config = dict(
    hidden_size=128,
    num_attention_heads=2,
    head_dim=64,
    qk_norm=False,
    attn_scale=0.125,
    tie_word_embeddings=True,
    parallel_block=False,
    init_std_down=0.00366,
    lr_head=0.00822,
    schedule='wsd',
    doc_mask=True,
)
Below are experts of layer 2 (counted from 0) of a mixture-of-experts language model. Rows are named router (the router's row for the expert), up (a neuron's input weights, with its number) and show model dimensions 0-127. Each number is 500 + 25 x the weight over its row's rms, rounded and kept within 0 to 999. Numbers have three digits each.
Before each expert's rows: a language model's description of what the expert responds to. This comes from a sample of Wikipedia text that the model never trained on.

# expert 11
What it handles: Name-final vowel pieces
router:472465506522494500483504514512490483471495568477492517532510481516521466488512503491517546488524554530517501520507500534543511494565489478510517480491424494468521533501561531532521523504495500510485451490528482529469456532487528494524493512518529516473483526469497477506507477525490488494540484495496523510465518487491475527476517500535495534534522505492486480507492531480488464455459
up1:535499465511493533474469558486554528458527541495520481519481478513487542553490470477516509506505520449477496463558492492532503516493531510505529536505484458504472505491521532517478538524470492499542473498517514441465525518511492489494506541462487484505493484528519472550514541487515486527473497478500506507521469497501485506491486492485536508458494486465513508524449497485480476504501
up2:515478506519482518534500517456470495512515532505490482482500495524485520485513509490501485482521473475496481559571517487503523501511462475490475522513449520457520467507487522495505526455524490504471516463502523499483502499473535493544495501504506558515462521527479485488491481530478529495492482482495550466467552500520554463492531527511503482488525492544532460472509458491495538545503

# expert 63
What it handles: Line breaks and headings
router:510529514499535482476498488471470481474502476559529509492542454471536517535500487526470521505516462530478487486523512537534473506467483529516475517516509461518505550528474468477514540517491482514541514502513505527507533475513526511494465516487469525470522521532475517507520475477497488511520499454533491462476446470511520449497505511544479497487480512516499506521471519557523487474473
up0:517548459474455500463519528493518507500522487510486496444430519474482532532489494435523520500513536492495513507487496457499483493500533537505527505472464506495512461530486457486491494534503508561523503493514508504535478504534508505502496467511460504515524498509482539504482507548482516486547502489505518519548447490471480472445512501496526500476507491536496502496519480532523524491528
up1:466531446581557484489461474486473509505509504479521503505509519494503476483517518533495491493477457513488499522465512508477506512511498502524512491478490559494511481459533501452507500495469507534486490484498456485541467506512449538529502478467511481511496514509484497513491493536500467517492486480545518518494512494502537493461476490507485489492500501452501502481554536570532534503464

# expert 35
What it handles: Digits, dates, word endings
router:432480491500474479526504528486529507460519501512532475512471516495462491484474467512518480490457491488522491470539478466505515483507500482466507495451474513508462500461512463527473491488525513482532521527492536489522544521483477490524545474490486458497470513496524528490497519479449494506518517511508542514516511543483462486494511501533513535504468486492494501475582471529456479483472
up0:487450506486473452482507529462507523531495507479494448494524512506473467439499510497486518538524495501472474501541450508521482530476483499481530467493497509505484486503523477492501526454489516466527514530506552458505505494512425529539540506518501475502525529478472539469489498519501535472536506525511517477519517542540507490480507503510494472488526538486475517478522528507516535518528
up1:501528463494495507456502468504510535527460523496484500453485511504551509473521497501481510507506486524505479474467504544471508545455487512525493479499519518510507480485497535499510520494458453476513481537464518444508463456514465478459561516541504537539531453530465517509539500493505488522459496524531491514536483481518527502504492522489510518507500492475469513539521526514472491524516

# expert 54
What it handles: Sports article vocabulary
router:474512491473504499485501490515510509518511506543496521483547465537482492508502510549535468513494520473456477529507497473493528479459536475526505535518499476489509466493530505549460498519496537471506473535536522490462477509449550517550469552504518529503520500521493490513504500497492436492452500495512509458487534495510495479522515505482505467528484512504498488513512466507508507435446
up0:515477492504506526496518521462527493495498532515514510507519455521519468493507447519495510477488515498539486496487512550467564515519486509526497473512488509447491460449499497485523541495498472465492479497522504475491477505489545480529513505495462548486464499478509530502505487520469465508477508472540480459512536485497481504486504496492584518520531498521509518491501468540461527437509
up1:492518518502457494495515486491489483494509537514479515495570526514447509471515547443509490528512491505508467527517519521482527508511506483449509485475470501520516463475520495549494475484497532521478496512472463518513473519511556502541467522470461516521541463509520475480490494517522456495524473493512539488484515521511522521475512511489504518466440545458486510533500479490504481460480

# expert 56
What it handles: Head nouns and infobox fields
router:448502453488492505489493494506517507512487483478489503532481485510509531483490471523531495523446489474459474438537502474503490468480480505441497521474510537535499478498553450505475499467503510480528489481502488493508515529452461486472526514489501532515484521461532529502500465488533521476498503493482572517498507514512457479542541505524544527498481501508511505492525478547525479494493
up0:487453483503461498477526484508563509458530528520545488512491483520455492485479488497507557546476560517509513478519467464537473451515501486486503518506461539526525483534503500487482514504458506514536496476471518495499522505510473490471534502496534492504485551468491497476546490492515476478504493498491475504518493504518478523515463492490482525540520468508505519513505530450448488466470
up1:501450508534485477484514511524477477469492508477503498502543466501483489523485529504497510517522478497474451479502500500451481494521471468467508507535499498481503518505536505525511510521486472505474535513490484509540504521481477464481468530542495508493550495506511519502499531507498522561537540474533505472485510509467472501575472455497560570486509493508501462508509521536469471478486

# expert 44
What it handles: Noun suffixes
router:462515529483469493481498471445516474527476506509476518507484519446507457501514524503538531485509453522531514495490505438543490476486492495452491503520516474517502563516497488500488498516497492488480490462499500527481480503457487491561509500494531501488488518453469553519488483519525540487486493486519511502485466501499452488530484492473491527535468484519497515535463487490544446524473
up0:512534480498473502469479471539542486440509531464498479480423545479457520445494472539519474447468510511494527479540523498479471478543497505508494470526510501504556478480505487495512508521475524467510510494543491504462496507461480529517469499452490529493499488492513510542488530514493532500495490534507504514494513503513470485518505509504519530530508480513484511492506464512496470467547
up1:470488502465488500493503522527460469520536485529495464450473499499505539459517513510495506544475481515495477496558504556481463451479526504509495492541511521532458489495531490539479510517500486506508433471507542512532493520486456525472479465496511489508511470523487527526510520493458494483501504505524492510505508514471518509483472520527526511540465483483461510512519471545461461466492

# expert 0
What it handles: Word-initial capital pieces
router:501515483526451492520509548505520502485508526471548481498487514522494497476509456496520476463459460513502492502501475530517524483527486497519546477466484548505469523481526509502492475496521507491504505497470538443501541509451483489518524474513460497509482493509505504493498465492445518502520512484466501516530496538484482495557502487494532504505457520435521502502514479498457497418493
up1:494512531436515488503562508481490489508521505529511496475495472524483465519523467507492440480514514534537483469491521497497524547457535493505514527532520509511515516494460481541515486492478477514497470553500505497482501497531540480505510482506458466502505522510483531526540516506511469480507496524482512454496526483454485492489488498486482523444505452461461549501529550507492527511487
up2:505510505541514526558501534494471550465501519474529514500475495512468456513501469488546498518504504468526443535503500523505510472538508490516496475461469493503481505473516516455510501512524483491540463503500521489506461521507511508515535498489508504514470526532526499470467468491499463492487511556533485490480489509508458517502489505529453476501528524415486493500503530466545475506525

# expert 51
What it handles: Word-initial consonants and -er
router:489498537494483471541507501473524519478510527515528455507459496527445488521484490527526463450483457454465467515507495436528511468513461524489517517486469517483465452444519471472489507468513519484525506554488501471486511499497449515512520490510514467526484486516530516486503483527459490517502508542488524521509474532500494472505462504518549514496476517503497484507514512533470524501507
up0:462466501515492499436498513499495488503489497471506541533512434487526515500519513521493485514482501500498508490497502509497497472525549463467517474492498498490450428535488484531473541497492530472485497528492482458468533480491489488512491486547537503522513524491521547482553490478530525445513457501490491532540483535492529496496507516534506540502479515502538455482507502514545503484501
up1:480523492485513504483481530478535484552506482475553484552527481453499534534485516520523499479534468485486472512504486458447478500499549523510499523480521484503504456511475491485458491488548505502494468528507499495486513544480503506505502502487490467493440501520516495501471495540495502508504492520513511466519508519475471481511526497490584463484491476459489508551533548484508473494476

# expert 18
What it handles: Mid-word pieces and "of"
router:475502481510473479528509511471540509470520530502529467504496498476453462495471463516515490462463477484500494488512480496503534465495488492467512499477457554496466500457513466503440475479539529532515526510497516465515535518474492506512561491491455497528471509468520522461497508517483474533517503520498524550545492550473465491512478504494510526483436498472498506516526493513485494490499
up0:501505479521487464474448453530482516488525521521496465433473479487519477470475466513474554510474489490540498494517510491489509489481453516505514521460455475530537542525516491508499535495494482537550464522475477507523524499481525452498503508490457509514495492470466469539476524512510535499478503489487507539513493489505513499457495537508525455527530511510497510499487499478453511465525
up1:498525504524489503544545478503495542468523503482495511493533463477461461537485489521486538493524549509501481499526516525466516505474492507497503512493499469502490516470533508510542464505485518542493469469499513485473520472483479508470553492524496461519507456516491528492511530500449492521562480483526555520522506538495483466516471510541491510476496492501461502525452520509502437516526

# expert 14
What it handles: Locative and genitive prepositions
router:496528510472477515483497476534484495519485499467486522537527455466528540456497485496511487526539519495518520534475502466469467528492544502486490459528528465500523513519460512496503518515476512545542525544487473534495463468476535511481474459499511553489528492534499473503500479509534504484530494483525497519543511490515512468463531493474497472449508481536489494471451514506519512540516
up1:504456461514511490516514499477525515554497490500516501460498510475468540451491509484561492477488512487495484491528490504509543521503534537471502511470466535500478526515464462494540511507524483538497480484437491541541490489470458499483496487527486538514484485507516522484502487558543500505518510528510528524524526531497531522482562513525520463500444489455504507506487494489500501516510
up2:480452493489467501507506490458496496505521482498495499519499486527506530484498509477439479500497484458483559537500488508484562478542542522534509485513443485494517489473462512493474497523496493489525510455528509486510522504475487465542553492503475447528505546506498488469503479497503471515510515544443476523506465507517524494561532507464496498513504473505504479493510464488519513544509

# expert 47
What it handles: Spaced word stems
router:483474498453550495527495541478553495527502502557504485508494544480488472520503486532535496468492533463519515476497497528546530486488457494458520466513472512482484452458468486463504530473546537499522496520531517481477519518487480506516471516499474482493487471458529499480503491457500495508500505505458522523481497495509488521491466503548545496460500518473499511495527497488464523528457
up0:507475515491524497536482560479454490459488495461501541508500472503480489522490506525507487498462484489513485484495488461527493512506506491496539503488495509485492488511506489508476522458476517492468508492480502439495483506497480519511523533512473493566518558518498517445512478512504566477520494497482428467482497521542485428501501504474544555514499494483488511515515528480495534480494
up1:489485468487543502499518542479542495481497482497467503516503484449504471484499443495531540446519538489508465503515484475494521506533455503501522454479472487492506475498445475507513597441510565518496474536492524479487505504505521510508478510504455483486491467489529522474483464510503522480478494532488504456480501492484477498470478469510484497493502492481520499513507503498467509516482

# expert 60
What it handles: Function words and conjunctions
router:455489514481510512493489482504480507523506476524508464514475483485509452521501524452470469495516474502501491479499502494482500488537501550511515491518471511478505524519518468516500510487509529491466516464458568498492517511502419476537556475493497523487486501471508476507510467511446553536509505495471499530513472487518544495483490489487490481511484535462502502509512481481493499416454
up0:508523496479557499484496474496482507499513480487521483492492489481488438498491512471479462530533521424456529518496471473490489464524498478506516492493438522501463503491500516538483498492537452508536503496451521493502515511513490516489528488505497462529482489468510504473521521493482484498512507510514427508513516496503557503472472463507477485531481502494525510491525529527509556470439
up1:489507531528501509510492518515511514534487481489514501474503509467497433552497478517522505527504514510507491511456518458524517509524464555461493457490463502478482525522510533483464526504532474501508512489463520463504541496552497501500533490480452531540481493479508480505498489525488539532526537483465496455489465511521510551464532511505521476501500528439495491531498537472513510482481

# expert 55
What it handles: The and table pipes
router:499488475509501472524510507458532502447525506526535464493480504493459463504478459513507479479455492472500482494532493501501521477509453500495522494472452537489463514470518455513460486462544506492517549509479515467529528537484482498514544463502460504511460515478528541475498485490466493541519488525506531513525486529487472478541476493533510507484463516452506495503541491519477493474504
up0:529512528497510505496483526449504501456504446503518476498485500485474513514478489554521510480474512487533514527499493503498532458487533554526511450492523484516510502516473493521468467474560518514500503473452450500491497481529540506514483491483509537521477527483495502473499496520521495512497488546508516472510504536484459492495523520501510476512436459434525496529484499537508458493543
up1:506523500459492476518475461504490485481475474487494491543500499492497514540503489509509509483490477445525519519522544464491522492474489495464483485469498491490534539497474515488489545534468501540465508473527508459481496471519500570519464509502536538534515483477486459485499509482514453529461490526528540521482475472499547520467549535481468494503468521519501471522500461468500512496483

# expert 6
What it handles: Vowel pieces in foreign names
router:530534512488489501483504495534466484427501565471494505552452506503473530481505500515511564496496538505486500484519498535530491479553525480504477470465484493479520471490556545549535525514475523542459496489498463529474473499506519482522467504492507499507497500519490498514511490521525506468492495493476491479454492496505523512485540511484490538512538496507503505512473543483537489531476
up1:520522480532509486519506517488484473477506485456556457479498495456522490514479494467499514497473503465494488531520495545534512491481510496485486507446443517541516500506529524526540482518495488511490532465489466462498545466451483519488501555482474467485484487489511509505493505520530476538496490462556474485491484501472484489486500521495498543522511510509459462500509484540512517430483
up2:565509490531476519474545501471521518445510496459505484529494497504473507531503495488536488483469487513521457517522471510506501483543474490514520520522451514509502549521467455513481510454501486481516532520520491452490541495502531516506516479512458517488510510506538467512498494493501454511520438534472508494542519512521462517520507487492532489500520544450485478495500528494461470479481

# expert 40
What it handles: Common function words
router:475477475500495498531521505486521519463547522514519456504477526486469473507470478491510482484464498493507482494535484503488507476525471495488524494483469551507489502458510442538463494445542512499523517500476523462508540540479488509514568466515470475510461504469545511480510501507450495517499509497497525526526501527472469485536497491514527506476466487441523514517539472505466487483488
up0:505485484514538507505522474486488517508522510518482474486527490499586469518526512551535475501493494539485520498504506500510496540429489488495509476508491480506513549512502484498499458521475500563509547465500470504488527478500435518493468478472469509463547459483533563537489492523512505488484499535500497515508475524491512521513493515505485500474490521505489517530518520505447475508470
up1:474501520519502468484524528460532529459507494469456484503502549485510469488486480530539453526482476511476468495513466518491487495524500496462544495528490515462468499511458467535478515465515482493462513532502510495493509514525489509512501544535525528499472576485517488479463517477512479501511490533520474493484498521508505483540540479478542502456521503458489450496464495495497515539521

# expert 4
What it handles: Proper-name and category words
router:474436503488459493499501511469477493493505517493500503551495510481450490509500475504512471525470478526515539490518512501530524489518452474468499476511517522485489523524536502484479474498511550465493555552471538498498483504522521498485492512492487494550476479486513546465508517478505537475480526473473528518562478491495466505552500487529514513495442529491493489514506480519500439502473
up0:493460496515478502521495508476504493508496482515508503498490455482467510535454489522500466498512483507512459468515493499456501516529474420540513533517508514503487484479501491501515466474501476536537537494470456446463495468515509499494493508515476524550509482525518554513486498545504475467466508486517435513512546500519543492486511495543538454515524505470483487506473504514514517464513
up1:501515487508532482501492505480493516544471510561502469511507475513485543515467498470529520503487482503471486514509433468549468505530510532508491509493534490479460519500521505518527471516460493501493582467497516514510493505497522498510493497512541504519471517524496499504481465486481508531545502481464527470529472472464501562505479504477526484524506504518517522547521461551532489461495

# expert 32
What it handles: Articles and section breaks
router:490533509492522514484486490494484492524491512541482521468540508496521520502524515489449517524528503502474518499485485505532529526476510502545493526519516478482532440517514488487526538487496470550458525568513510512507472478491499529474468509500514525483528469508486513498498479465456500482515491463530494465491473475494525476522514494569482471441469563519501494477471522525488478533520
up0:497540522485487488490479510489492513470497528525493475478459488502442451523492520445491558527496483514504506577506515524514511487469478483501500488478482540488507545563540523511502503499499425499502514527484488487480500514521525502470502493492480540475500520520485492500525538503456506497518487490471447560493486482503472485492470495462539512504483481462503506462490515512492514480529
up1:509481529558467493527507468513494528462498522488506494521471489506469508484513471464523494488468523524474528527510502464480474495481456457486492486509471510515476466513484466495515525527502475521514478475502481520478519497532504460518501459479510461504516496489523510526497486508476499447508506469496481480441517488491553478484553487535554532514500522531503504443531464509542541510460

# expert 12
What it handles: Common modifiers and prefixes
router:514525500480492510510510542470548522509507489563476472499490515466488472519484496522518460494472490454505502507509486507510486513508501470462506504520501504477478444484506473495481487451542553459525532520522513458530520526476437503493496478507460476484473478502526511488483483451470490535516502543491558498505466521477454498514463514502517469489508484485497501494505464512466532459521
up0:500493500516485519508490487461515518478489476467509488477474543538508486492496473560501451538499468511501493523502524484524471537529521503506490460459466518471511504479484532464509467484566477533521499508442481451499519519506480498522487514497539527494503521483538474468482501475502500547549484514503423507495485528491561523496513498492493502483489495465524513480483492510525506544502
up1:544523520497520467513516509472494493472476508505500468486517451534508511508518475470494508505466445489490554549497482512525484473499491486469531513489475525531506501433497521520500479484473467443522462540538554501507490538482464508513518486520507447502489527536519550486460494502534522472463471515481535498519500524497512526529513517518467520516536496484464517495504503502485485523488

# expert 8
What it handles: Word-ending pieces in names
router:508466525509506489522510509493463509492508497484501486481464537491434441529492523514514524475470487492504500479510490498520574506538447516522508457458452499489489543486554521535448493498520459513553491472486505496470482521487505488493540449500496471533496514524498524476507503509518499479494495557505510536492519539500490504510492502510537512506499504472476515508534553477496517500473
up1:518477529486462485522507526486473484505493495476516485520508525461452533512535473453445456520484464452500508511483529510516485480514447520484537487458462522492524519520493530495486511518540514505493514471476461468504503533546469461475504482493530511504482522497511491447512528531510494506508458500525466537529505543496533484490462511501548502493506483534495527464506527497513514541504
up2:506511501496479513503475497546477522466514540466524516510507521470507469464528527515471455517475454539485508512510540531540510505485484540496483535507541473501508499468498509467487500486492452464506475515529511472472530518426524490509503501489471463479505457509466480519489501557501492487547504482534509498488496472490499540528477522537496527458505459496510483487508538535501480490459

# expert 29
What it handles: Table cell pipes
router:457476493498509503510522497467560497469498539505503476490413516504446465507486476491489512476481472487509509485519501481504534488544488491505490498448442529514470509492477473531471478460520548500528536517497504462543533550483508501507520502505475497492478526497530509481509500472471528512512506534500529530501488517497455498504477512514527539470490519474490507536514464523463481466489
up1:479486547537560493528521537557513533526506474489513498504502481495457498547470444500468495482498500509527483499519518490445470508529524476533488513470510527456508540490460513485501508492532504500508487523539499512550473544506516502534516508485524507443470474472470516477503501461536512510486485534484520515488485511484490479467493472493472545481512472510495508515506498490449465484479
up2:487492481426531529542504507501507517479515567478480481512491515500449487498483451492544540517513481510507477483468469495499537514467498467493476465541548501518485471493515467569468531503533479525520471518465504497482520526496522490494487504501503507498496461514482501508512525527541531481515467528544458462501503498506485478506508503482538513530482523448499489494505458525510493512492

# expert 21
What it handles: Noun-phrase modifiers
router:530521484505526515499509531488500485509516513534471519522497516483513463513495521505497448512465505459498539493522496482491511514521433472520488525515523508479494501457504496495461413469528538469581531499452511470546486522520509497507464511497476510510452460465502512494483504455484518465465501533472504464496507519478480522515514514485493479462483525510505498490529499514531501502510
up0:481484510525532476511518463514461502518518500549509502494497514471502459476479522516512501491495499515526534473499495468550501516514500513487492531518503492456497485515503570524460427503481524498524493484488542445490495496461525502554491456501528514482497501490460476494501472469441521475499496477501494493472487484496488506496558485483477551503538499530489508508504496568540481509501
up1:541504514499494490510494519495486517528501549457480507472507508490481505513507509497495487523505506467510523528467470527510519480470540511424502522518534540514477443521487517479483503509487489469489537475533518508482524489471505483534488475509536496435505538478476497548531497515519505512484489541523512557509525476539519531426493489473497483476504512482488494510529547486506481483456

# expert 2
What it handles: Mid-word name fragments
router:499508495512501487528498497493532525480509535487516474497485511479465491538478475450525466460429456468499498485516496508493532492501515481477509485468450557518467504495482465492485459470519518521519531520504515475518526546488483488499557452496458463543468486476509519476497517480477505512496505524527506510495469543471475509510472492510517527512487519482499515521555449517468521473485
up0:522513495505501492477539464497538544517509543492509480525505452500478448485501520499498537522481502519475499509498519499506507466458470484509486554478482477512468486522501510508517561497499497510495483471523508472488511529553490486518547466480484543491467497512543491499532500465488541495470485502515534497446514465478525477524511537544523480529511503492520448574513509479497519512506
up1:487487480551470461483488486488481537459541498520474467521483458506492518505492501512463459513486511496467503502526485545497539529539469513514487506507496489479519499529486497514487523470471554510463512494550486500547506491525513496526487498493546483505500474493519469435490506522448500470518491503506558502478504467526514487509540532496517561483523476473481500513548511524518531531509

# expert 3
What it handles: Capital letter word starts
router:535476529532485506498487499514511493538492507479461511481520527532528520477514482460468510495536473523481538562481506506544499514497510504510481524441526475463510516527493522451540504514467499474495486536482480488459465485526529485474490519493527542494525450543481480496489497520484515487494510480456496454502533480498522483563492504483483539503515507539508504481469503473528502545536
up1:433470491463524503523505461524536491524512525467459518520496518471507503487486517502475514505499517528527474493476496514464513511490505501485477496437484541493501462540482525543448545476514515501491497512521475539528498508515457485480552463513487497465464455478521444517501508526530495484504519500515497495546495483509503479546514503512486524484473515527463494470535477485486495533541
up2:469503501514515520457505500518500483490499481470473505517557517510510480560528470490486458499487501516465489494496512555459525451524478512491512478517492471510481518440555459497496470503522514497486543497506524530462496533496515513513488485470475478480459491489495540502496512546499471463467488509480521553511503463503471519514532468536486489492496528561500492468518523495532513466477

# expert 19
What it handles: Single digits in numbers
router:527507526508517515469495544511468490512490459476458524478504483475529537489519535462456516515535531516533486484477506463485459527484538482467483532539535461531511473497486527523528514532465514503459470531507465540494475486538510486484466531497534493486529533527480483526488507462511508479510500481521463481505541473506531523495520497466500521534519474541486500491493485480528509535534
up1:500528461441464474487530495460498489484505506520511517464512503503529562481498486512518523532528462493535490451500514508516446492531508508498479499512502459468526459518512426516511551521513496533496529497519489545555504484500504511477486516497440499530489490529466501479490547514505480478536484495505484464536516507479510468511507529511509519493518511444522491504503506471518478502522
up2:529452503475489482511536489500493478454518478535499503466550517484478476467475496506491503462476476494459558531520519488454479481513553497487506557500499507512511460455488490526506488511491512536546553503511492505516520509520451514471497528536477473476509508514491502492517509532499493547521534455475518512549558463492453500495522503493488473514524504490497491518497471497514498507526

# expert 1
What it handles: Mid-word letter fragments
router:483520473492467485532509494480525521498500498488511498490515535508490485515483467443521500459445478511521479492515485514513556476513500526456514532439500545440487486474475465488506482490511508508492494504499517481491497519471499498523556486499507516530451503484518515459506514461493471532548502469498547490514501492496473451498465499524513552481483505477534507534521468504435520488499
up0:519538500494496487544493474489491477454498512526502508505511477492459492519495486485465468496503445473502513480521440534504516521475480534533483484520539501483448513500550519509494539523487530518528475499544500489477466505497497486517533498499513509494483440533496461509486532501499434498465514482514461552500479476523488528502499520497497493498495544497571524469486457518518521507480
up1:514483506492526510513498480449500511489478467547537536503510485505503492493427466492503495478480484486517510500519484499507504468486488564518516536471533515466450469480535503511522508456523484495480456510536473503486488484481491485472515481471494503486470499475456513468479507495536525561555490474471465480515532515526506480483502525520527512509497499517520536467498462535461522520457

# expert 59
What it handles: Linking punctuation and prepositions
router:484502478522518483532515500476539522485533530507508474503459502494471455515469463495498470482471492466492493507526482495503531487522482509470529507487453538515455488485502453531465499450533532496508515500479522472509551532472494493518543478491474486510458520490544520464508482503461519506502504495494529542545460546472452510507506496508522501460473501461496516521555485513470504486477
up1:533499486531501494535500513480500556512446499500515470501501523438482547480496488493490483505475494498465483501502456515476554506481503535474524473487512504531476454491486518509488487527505503520447479493477454533516497506504480538505497464535478523462494441506510513491490504497511501498547483509539477526514551469524495537516525520522493485488503523479454520534525523525518488530562
up2:474540482511471492524478498478512540528455511465540492497492532549545486481488501497500520489500497496497494513518522549466495495491507516512479472504459544489496458490537490482548492521484483483526517520500524482487472464486478501499487531567492530523501495471443483454498461486506480541534480516458515459506516520488538467500538481508497522522512469518517521448472504520535499471477

# expert 42
What it handles: "The" and capitalized openers
router:467478487531502482514511524492529522491490522548463485462510569480480470502467512485480474508503488489527507491484502517499551507512490496508509513505491521496502504510507467476490458465518512494498552501544520506494485557464498497524514467504482515473486566485507546472495511486416480502536516479479507503513512502480435487540482492552495494455507506458491514484534508481469498488513
up0:554503500510548509493527488550495485518504543503513501482496502503516536507467476471487498509511526460489514473511481517468506537509521516530515543506525537453454481512473512457521543500503454486504496498514537500527484524487520533511526493498475455496501477519465445491490526474495494492496483520484461500550473493506479537491534489510478518478492542486502509533505501483504427554458
up1:491480504509505505504493495479469475467472532439471489469490543514484467492504537466484480473501468484492482490499521544479448485496523478500465549475491546495497540519475491524483500515517511501489503451508448474502496520448500471472487545498496483480497535497507530467481519477469460498537515485529509508482463535499496460542494459475526521523519516532471462529516548509508526497506

# expert 7
What it handles: Vowel-led name syllables
router:549503503504452497503510517516480498469514521475483516535490547467486538479485471521513515448493502509520483469494502522526452490558510474529488487479516490460492453498537473535523485516491508510538506494520502527462484520486453489470494471490473529492477472478461503500482503524533490516535492531506461553496486512501488430504520501492487515471533514514497522534520543485498550529464
up0:518541474474543496486509534483483513514517501500519510482498472476547512472473487495513479529486505481517476498480508471505483504503508515509515517503517499508538479477540477523506512444502542510500503480458557533509495540489501533475452519529510441503486509532477535470451447520446473457510487482503515507497509513500502477462443519480504520496535470446477490508542517496461491520503
up1:486502460472497511522527486472502478449493463502528482514495495541493439439473473520471508490486446511510530526462518524564510514533502507510498492500470494531509539487482516497495515435520467489548472549523477485487482498477509516507471499506495491461493478475495524466513475491531483508499471552468504524511520493522476540501532498479517518484542493511488493468493450525477482495494

# expert 20
What it handles: Role and manner prepositions
router:540526469493505502498492500509499502526481552523535500458502538496495464485505488513506446527527537449534503522507487454503498509495471528492512482511481485490501487498530538500480520501508516527524461545480522508501505489442507511515476497513514497469487498482490489501503498551486502499565499460508496534561427509481483517484465500548475471463511478450505493477527520497510538468489
up1:416482491469472467491521513503498460510495476514523481494461474481473507506511525500442533524501515498485484498465498488481487484536509497523518473485530507542507516518509501556479539502468506517475496486471490521521466528476482494539534419460476497519552522521505507509511483498510508465528491504510527512483505517508481536515517484536518528466478502488479496486496451554513539530491
up2:561505468508467526509491503439475495494499466518542460495492511488451493480488537522516498487528498468506499495497478506533468497454511494528501498554510457501486468468526522475466521504488516474487536494519530526460483511488495495507490493502478515487443522498488506446480548527543521517538507487514552528500497510499494508548483522503476485500514505484480546535480527472547465494475

# expert 16
What it handles: Word-ending suffixes
router:466554530462513511523497487544482503486497516546503492491503532442460457514491450527473523502512481455486501535505493506499549477516447485534507449480480495469504481507524475505428451488553476484529518504489566519520497495510502493557509503501490501549485481482505509510496510551515510498489498478472535472497496496505487495482490496473485460493511487495497493530507505527503489517519
up1:465502519489485473531514463559485522484464482493522464461511484453497480522490463535483507475513541466514504495457529522502495468529531525515492473517516544448515500468540530515501494490495496480528500469491537510494489514514473505510489491502486470532504481476493518488543497512465523447511512470486496513499525522520473514431478513520525471474586473496495492502515504505520506531526
up2:466457497506516495507539495501497476488517484455526487489487477532504508530515474523512512516506482477510482464487473475463503519532554515466540482463503450502471472466481515491518496454470543508513538549536468479498512548457496499463455505474507496471510486483535489497500517487478503500501473539509456442495486522486477500494537492534469492527503498507526535526527495531552482506526

# expert 50
What it handles: First names and months
router:537484453519511486507507493496493506454494531444490490516473493543520478482509488483467495482450472444459540517478493541509522482514528515521511482462497517508490552485522540513490508511494473548470539476477509453489518487473494517480518480489444458515518523520481491520503466488483492478510504518486473530534534522490522519509485479529525508493465523504518508471540519474506519462446
up0:483484528480531522535511495515529502501504470458476470499472463517481493486477505494496467519507527463554571517522536507483486510508512503516519481487528505510495461494474497503493505485497468473504515492528498518555519487510493480521537491517460492453484448515533475508503496511452520490499533512536527552487501528543473529479455521493490433466515485499507469461557485484499504474504
up1:482469540526484493499489517508520464507499478501498495490494521527491465557503527467514490476493534540497513517547515447520495499481493529526508537518496491527495466503490506492467511447543489500532539510499493535512528499464512513542447456542540506506546514533479493511532506538515511491516491462504477529493477483519471513495493473509484486503503443498476461487443514449468474491517

# expert 9
What it handles: Articles and determiners
router:519539545496555502480506495544464491508488500520480518514530538499508498466507514486463496548542522521501506553481510459488482525507494481543495455518507474481508515463484492499486496475499477513497558526454491523529466493514500509518491498505509492499523481501490484532487491499526469469472486455447462473447524476511511513532470503504476482515549517539491506485443532477539507490475
up1:469509490540537537483516500469539466503509496532464486527520473548538468502515527505495466498554487506517554490477522430507502500536457529511523497466431524483510518503485445445489493466505485506457495503466500503507461518492514507515514512501469500510490485506499505507496516507525485504453500499516495534512503557527509455487547502502518487485494497521506527476507497499467519514459
up2:498496510484471485468514503489514490514506492470499480484520480510459429544489476471515500494509524501483494537506500473527497485513493486494509452508507474392498512488450542539497509527476474508549490524528518511476523484482504510528500515479511465463513468489483489492517504501479502496540483540512487508498475508553482513557493484547430508515479505511496485507488529473489477528479